Experts of a small language model: 128 experts in each of 17 layers, 32 GeGLU neurons an expert.
Below are experts of layer 6 (counted from 0) of a mixture-of-experts language model. Rows are named router (the router's row for the expert), down (a neuron's output weights, with its number) and show model dimensions 0-47. Each number is 500 + 50 x the weight over its row's rms, rounded and kept within 0 to 999. Numbers have three digits each.
After each expert's rows: "comes before" lists some tokens at least twice as common just after its tokens as in all text. This comes from a sample of Wikipedia text that the model never trained on. Tokens count by the router's weight.

# expert 10
router:530453492642523532445584475532563473503462407506525516516490530545502503489544452447475437519425483483488520556544582418481504429511501411506584
down0:437412508478591558389468597455520468551503503431548519486526457482555442574467491469510527546600525463523538538410514572576475464501532576468516
down1:584455472482491455498504473431495520433575489471460575445514430573525446442486459619458552494402475541472482484504532518546505473491419449530546
down2:514448491426526616587465445511502590501503539508538427497394515476533410405496462461538513507522593534502523402431494528461522614473536478447561
down3:487509516535494485492557508416450466418516561431518477500486552494491538602499457486469555431492460586482519520561469564572466573536525452595424
comes before: " ", " —", " \"", " +", " A", " −"

# expert 62
router:578504610574591544452482402521494528485471501516624559473519505532415497502508494505508471490483553549617518533549509411509441501432471476512537
down0:486483507447504485542531406523480541502479567438581444448564363501504591499535509470554497512490597458513415613586521550515475597554521491413444
down1:551418516510487436481566588496506419473466421503408439539462510542538534499481513493452488525501519451481490501542495477542553446579506542482544
down2:507514447436471501544385442441499542456515505516409482613457560523500500451497477553486444489450492562436446521494557509473536484491517494440531
down3:498538515489456417517503430462527455445360611486464521459505450415537456495446524519443445505519659530428498443507507503428450537607524539506494
comes before: " ", "20", "19", "18", "17", "15"

# expert 16
router:510457505502545588440566436483493513480513489480511554517450513588494556467554422470450404540361633578511530502507579482474495519488490486513629
down0:525501495498471543548495418549589519470535465513531485513483605528408536473389507482507511523437575499469513411540515511561457535536534457472615
down1:422639538488497481522494493453483554448473470513475519497521543583532554489464594486467553454522375556497472416480408428491562511471524498477457
down2:535427414520413557528433542506570458462377509491550483479413436529483526544567545451509544530557512491557551448477499402480475499476522490554384
down3:480488503481438484480480590550447496474557501515534498506493558514521485520557491505520522565448570485435525518573593524443508458542536462533507
comes before: ",", "a", " (", "'s", "i", "\n"

# expert 72
router:497505539599627545466507413550532445507355451411546486486460536558471506505542474461413469553489532533528539512497531481438517487479516490515548
down0:518479447462511542504480394527468471489609486512474453440539466448445407436443495512393551467384444531511546511470488497522496584499520469492568
down1:458505548491525501528479462472557503498528455546530520509509489540500519475510480517417457488529497466485481549545386490486400517469513550507518
down2:470503510534455505571514454559488499488514448559599471491474598397401527512482490568569394605517415444536502484472419546492521551515475445474538
down3:452541454581490488372442524471544456528526629515421479564574505467523504550549548402488564537521430534558550440516534490551564472537504519503575
comes before: " ", "|", ":", " |\n", " —;", " —"

# expert 30
router:551471514555539555476521437525592584534469481487599589465513449563406589533547506452503487521503550502492486583503495444427424481518549403617500
down0:485494382543568515545479527593449532487516553504421488539492490447458555428452495561514546536551460461463588446572463580500570490460474514535545
down1:468499450616524435515530524517475443508526518380509503509475575530469537524471496496575523516561506523511506534470511412501410500513480484423533
down2:499354525475423537506494600503484434428490452538405545504523454507549501453483524464536538556456439480535556474483534505621557507515604435519547
down3:538509569550443496581445514445560536494477471565466487558524506529504471487335528562449561528574499486471478528497566502538444466460507414539551
comes before: "20", "19", "1", "0", "18", "10"

# expert 104
router:537477598587508555490482450519523510525513487478548480579492565500395596447528452469489474547421499554542532588508488434489503478493502461546527
down0:442407440489527422553516490485538387577411451496537460538503552533491459449490408404542516479508526494424530557445463535585508465452555531450493
down1:499524568538449475591553518490550484526585466560510557501397501482571526524403520500504621500507482476510586521518547527479515445471515502530475
down2:583479565362427533558493511535495525549554439474544524481514436430494488526499539533568397526458478513435450524506510558461496498451591546513550
down3:534510465449435636466559527561529482422511501510485445494546448506497508449585550389518515510467561534495401598451456524528443583538522520557502
comes before: "20", "19", "1", "2", "0", "3"

# expert 75
router:509455505568498472430511440553564548505456436511523528526412502619465557498530521463488430500394487523470473491551491501426486452442514487528513
down0:508503531539547544520546536521502527532521493523516542443571590568528393522518521435444583526530493497485485537452444496522468547474537550580498
down1:432450438485502518504556501459544454454456564465551421519576539571578551427421608518421448420436533415553421449461427465459440526512499438482544
down2:586514491600428568584516456534521477567474473488438562461563458516485470483545423445519464464562545495439465456420528490513529491517520499523477
down3:590566588513448606513468401572501540474573582460476430509506453542504633454461415505570428526638466491460439509466501455494506525547489472476537
comes before: ",", " (", "\n", " and", " in", "'s"

# expert 116
router:486445504575509525466510466567590525513376484481543504541431509646476481486581418464508387488450479504495570506537538538409434459470544501589553
down0:487434476495443428564469585467438554458477495567519533421455418481456419541494536501468577469479427472446475457518484404531448502530467556459462
down1:461487481506546577534539494522608497513482465479478505480479491439452436600490448461517462467536495636539431530482503532397512468509515453510520
down2:602517581593447458447481578483506411437515532431567522526444533620465415501463413582555434485521491514532446506450543490437484568545536545473495
down3:501494522478508532411535481438511482493473528470366510531554561569479491463514527493481507537473549457511531511487500382450466569462516436584510
comes before: "\n", ",", " (", " and", " =\n\n", "\n\n"

# expert 118
router:528516528510508556472537473559510480529507365458514540538428491536468572452607499453466381537422559561582569501514504494452506503467577496527483
down0:503558518478464456576453376548582457416596471362444512573569537536455533543537587526489465486562505481442579491550550525511549470461608511470435
down1:479509493460475498548577491452559469473474503438565471468475516407506546524439422489617448550523486352575604503417472450450488572509469472503500
down2:567600419511510554518471496466509512491511463493486559489428451430495377449445435441466488594558443571502565408558532616501418509430459537475529
down3:492523513557538546431448611454468541477478498451546457505416550519480494517473584504512463436536495520494431437549441553482550569389441488563509
comes before: " |", ".", "%", "0", " |\n", ","

# expert 52
router:499413482526598557472466469519558556507472514484508463484468501566435536442526430471466323576448576558467524471480539437461519472446505441583568
down0:569418445501568470468454485480460476561458428551491426589475459572524438512533612523525589516489469487532572468417475474522450495519565518497545
down1:486549553475530536487490549556494489476512563482586525578489432409533478445552412568529480456474532473508581603451565537505586532491571526567464
down2:492542592515512430486543482496525492460431505486464458590487496478569437545463432499575533515477524638524580547595465555559503483536544503552576
down3:569462525515402567518494437517536474536532469542536496462476490505488501451458532590436478532505474526504423516483504548510537500527555475497471
comes before: ",", "\n", " |", " (", "|", "'s"

# expert 124
router:488472519529588533472569479625551568511444439428502633526424539548460528543552514442521492580487472473532576562540469477472442507491514446532522
down0:350528581478499513405477547513529498470446546496408529552585473546539510511542512526524489429412546435468390539570546456444469484470422514467413
down1:536474552406476531532507508529485471508566548463526484482481478521475566427549588457484484558432464512448484545569496471487532498526483487582476
down2:548519497511393606503402471513467481438545579529519516498510513458533433505585465522634503488494490514510506448405459471475543546488528535459598
down3:486441435444475487508531556496481591488409477480616459483459455564609541525498480473485480533484557463532556546415390507577519456513439607548509
comes before: "1", "0", "20", "2", "19", "3"

# expert 110
router:619497532526537552424596464557518509505448387484528515555448549552498563526553496513488418516375506518527534492531587493459424475491530469529491
down0:543533433507464473397573445463436449516426506521492464551476411442462469478454594464430543565535522494528459442541680532514540490521539492424576
down1:527410443520556487454616583537456522467477489527513542504534495533463525471448450533627515555509494483439556465627501500443550512439436536581555
down2:454541417516427457479610589577470500599532542508603509525433495463512467548457474497514592451575561517489530581558485559495603509537537547429451
down3:547506532464465465405417524528516596505580499398573482522452533460589559566465507512596510476432480472528511562422481492492454429495562537454550
comes before: " |", "–", ".", ",", ";", " |\n"

# expert 60
router:540455504509502546407554430526540469508420409481528531528486498554483521495568493455484437484440501531484496500544520439505508503481511396513623
down0:552595475533447484466546470427529596504525514570516480480582500548477443484482480442485510585425638434491415432476541535488561492540554503479558
down1:553657556371493383476512590469504514534490552504392612483491574506437514534472532543502478462473443485431449480397481447466447468468526449457470
down2:544497433487457525550507565510492493414525500525525502560478544525565431483498499521469572543575532587498506561472466347552448508375532562476474
down3:522497501584464540522506489613477561525586505609518549509502549519463415517512471452417562459555401544595609521490559565559448539509492496501530
comes before: " ", " —", " \"", " A", " D", " N"

# expert 0
router:533478497536493504413515460532566539461516488437481536485408542517465548474576522502550446605464582532526467476559513433523533465472457448524546
down0:610522578499528455552524441513499412543484517522444512521525532451490557472372455432564463518515545487461599473546467539459477442444520567504523
down1:564469452449464473510480434408471475503470478514522497521447525475544547486413538560576521533459491423572460487526411480482528408543483477426511
down2:362443556499561515453522431508462568530435484497498523529450537531484418534572495485529438434424408481463410469498506386558489542483466517507600
down3:561560490441433418445423522560510455489485445506501507547504468429534520512503515583604479457464505584602534542434485504586546472496500629475364
comes before: ",", " |", " (", "\n", " and", "'s"

# expert 83
router:516425527602511546460549463612552502472460444474560539496440578532452499474596472487544364529444494514527494556527500469513468498481505487536576
down0:526469520494492491354469519491472484481491448514498462458504501590418552498521601498440418537521550410509467561453581393608479511528471474460539
down1:568493507563501493463515447597540613387532491557483533450464477544504536542502512456552443492480502617505550466513516527469459484513539532414461
down2:530539453530526450441470583399510405506473484532548475568478563529456463514525555446498537491593519522458568547555392445442420529505502536545414
down3:520532472544518541506580395495526575553501499483522515411464474438531455533475456549482501548472502518535670459480534536542530552523407468468558
comes before: " and", " the", " which", " but", " a", " he"

# expert 125
router:525383471567509554466526442559522492499388420485505498523438568510477522512533509502494413528427498501504501486548483438528480488387498413497562
down0:482546502452510506475460515519570567485475575446477477467568452501477530512492392582538523566528449593565521520493558389432487507495490465547462
down1:523591531462489506509567434443433510401563502498585434467520511505489512487460540498448496454678501454553430540513531537509506497601628479531512
down2:548436527568509498531552364575483394469466467578421490493540421467476562463471542489622485543531504480510593471538528471515480554550540489472551
down3:477560535462511504491578483503522529491482537470391555488459542528489547505411590591513529474453512537475592542564510551532449495578410478486492
comes before: " ", " and", " N", " A", " D", " L"

# expert 68
router:527532495562502527443497506565526524520471296411508511554507487537471537522583508419509469552466531491531484489511507476515419471452495448526500
down0:558530501480415522505541472509458548487466508424467578601513541422430531564485558538515463515443476482481488543478584424573578518512495520531434
down1:504571498472558437533496408509508528529546494545501564501602498426471551449524461480491473486488509491551541422557431467562513488384536614591537
down2:514524502440530440435496481427493555523528614529476501486535494485472470453557384449574455466562505508534472459552539472543375567551425416475499
down3:540474414408530519453535505500483537537510511558457501486525460409479509449561426499497408538476508441569523462496548382480536571453450482463475
comes before: " of", ",", " in", " to", " and", "."

# expert 80
router:568505548517531580492558482548491447529478444466517555526408588513492563402552509493389407554433548501585582514529597490455505502460485458505544
down0:521487441492518576416526562450525511514587526457485473545424537386516522449473462466497523437477453454434581431490451550533442606445522515397541
down1:458469614467521478459499464494478511589550587560481466522383468486564514499495459461430509528456587571555570503454482476559452520456511506454507
down2:524429581487456607532434571411514517543450535487496550577557503518504519518354524513567423491484526518494549530472506458558537389515469504504501
down3:474522428485471515497467461457388553570512487500512519449481523567447455476535495532474426480502525485516458492550516435468408545463557575468556
comes before: " |", ".", "–", ",", "th", "0"

# expert 115
router:567496514516500510429545468501564500481461505490494522526473579567457504527558501504505467594433524521523610519558569436480524494495463479592534
down0:493458447421434475502506456473432499455514473396567566493574450472532564483462527516516506495505515470484533553442498564489485465616639418478542
down1:471570544443502543499412554464445499496584457486384436597500535490488490527506513583494562502485459414547466527530501448599399502501512542515444
down2:567578468507543497435570533457561531517529504471509495537559552526442551552475491469527622444535548469515463529511538476445403433578456462406500
down3:575498496504506513555573593456544551502567554484502487521498489513502478504515561560402524526421455488522553491498420493400421458459450541482465
comes before: ",", " |", "\n", ".", "ian", "ia"

# expert 9
router:612449581541524540497488466549530510508501448493529523537503569548414546438505488454475506540416475557548531604533479402498498500491514464524523
down0:543496617568553431475482436440565659509445513586526529502524471546505440479392417464568544533488422525478506439566506562413450444472444438530590
down1:560565472398434561451456531529522505492539472567492518420417507494464475465379502524573522459524396518460473488506472513560511543478528385464566
down2:507577407505641555597523459547459522481418404503585441490473507493491397597489498439467425518479450589523435443454558536506524493516423460486508
down3:586547492474494576528417493468461606458586498524473476483598504521480506515517539573437536597453477587404452486479527503541509444470500565540539
comes before: "20", "19", "18", "1", "2", "3"

# expert 3
router:489473555558530572432553441598537507506460497455590513469481548517476499471614466443510365546505461502507499547497557457487422536464537486527535
down0:577587545453492557499417496426506533511514546488486511439555587509569517552463459478454464442457500485497550570387476526510452619440508453553542
down1:542514454482545469575477560525474508457578499560494492576515492597436501458562538455451451485425390419420476437467497544493516457585544536501538
down2:427539477579606560543505489469528566563503584488500525658509539504504468470443501479478563459484507443518509476491405504451486523512547546465505
down3:451567464460482495514548441499508433431469482435459441493543491599436551554512441436526536523404472433546482521508444551524593490530548533417505
comes before: " ", " and", " the", "00", " which", " but"

# expert 21
router:546424537526515559421555513543569568414436460488512539524481554538496555497555498446479499590471525634512522500509510422519414502396502520581521
down0:537464508444519480564528507544427520492501540459533494498563499430531529551491494480594487455472539529512574543497539556416397423481521488457498
down1:506497499467520509543550480503552503520524381555589508462513419455472519505488465483561561421550501545446520543487470473504495517464519509498454
down2:539532488585413577483431547497489514560500414431487423559450535542496563540540494480557463500558514384538437542467560482540508588480521487493546
down3:514515464476538453517406499502519527378545487573543529474529473355518480423455541397532539451451478590522481540537450550463480544493602541514591
comes before: ",", " and", " of", "\n", " in", " ("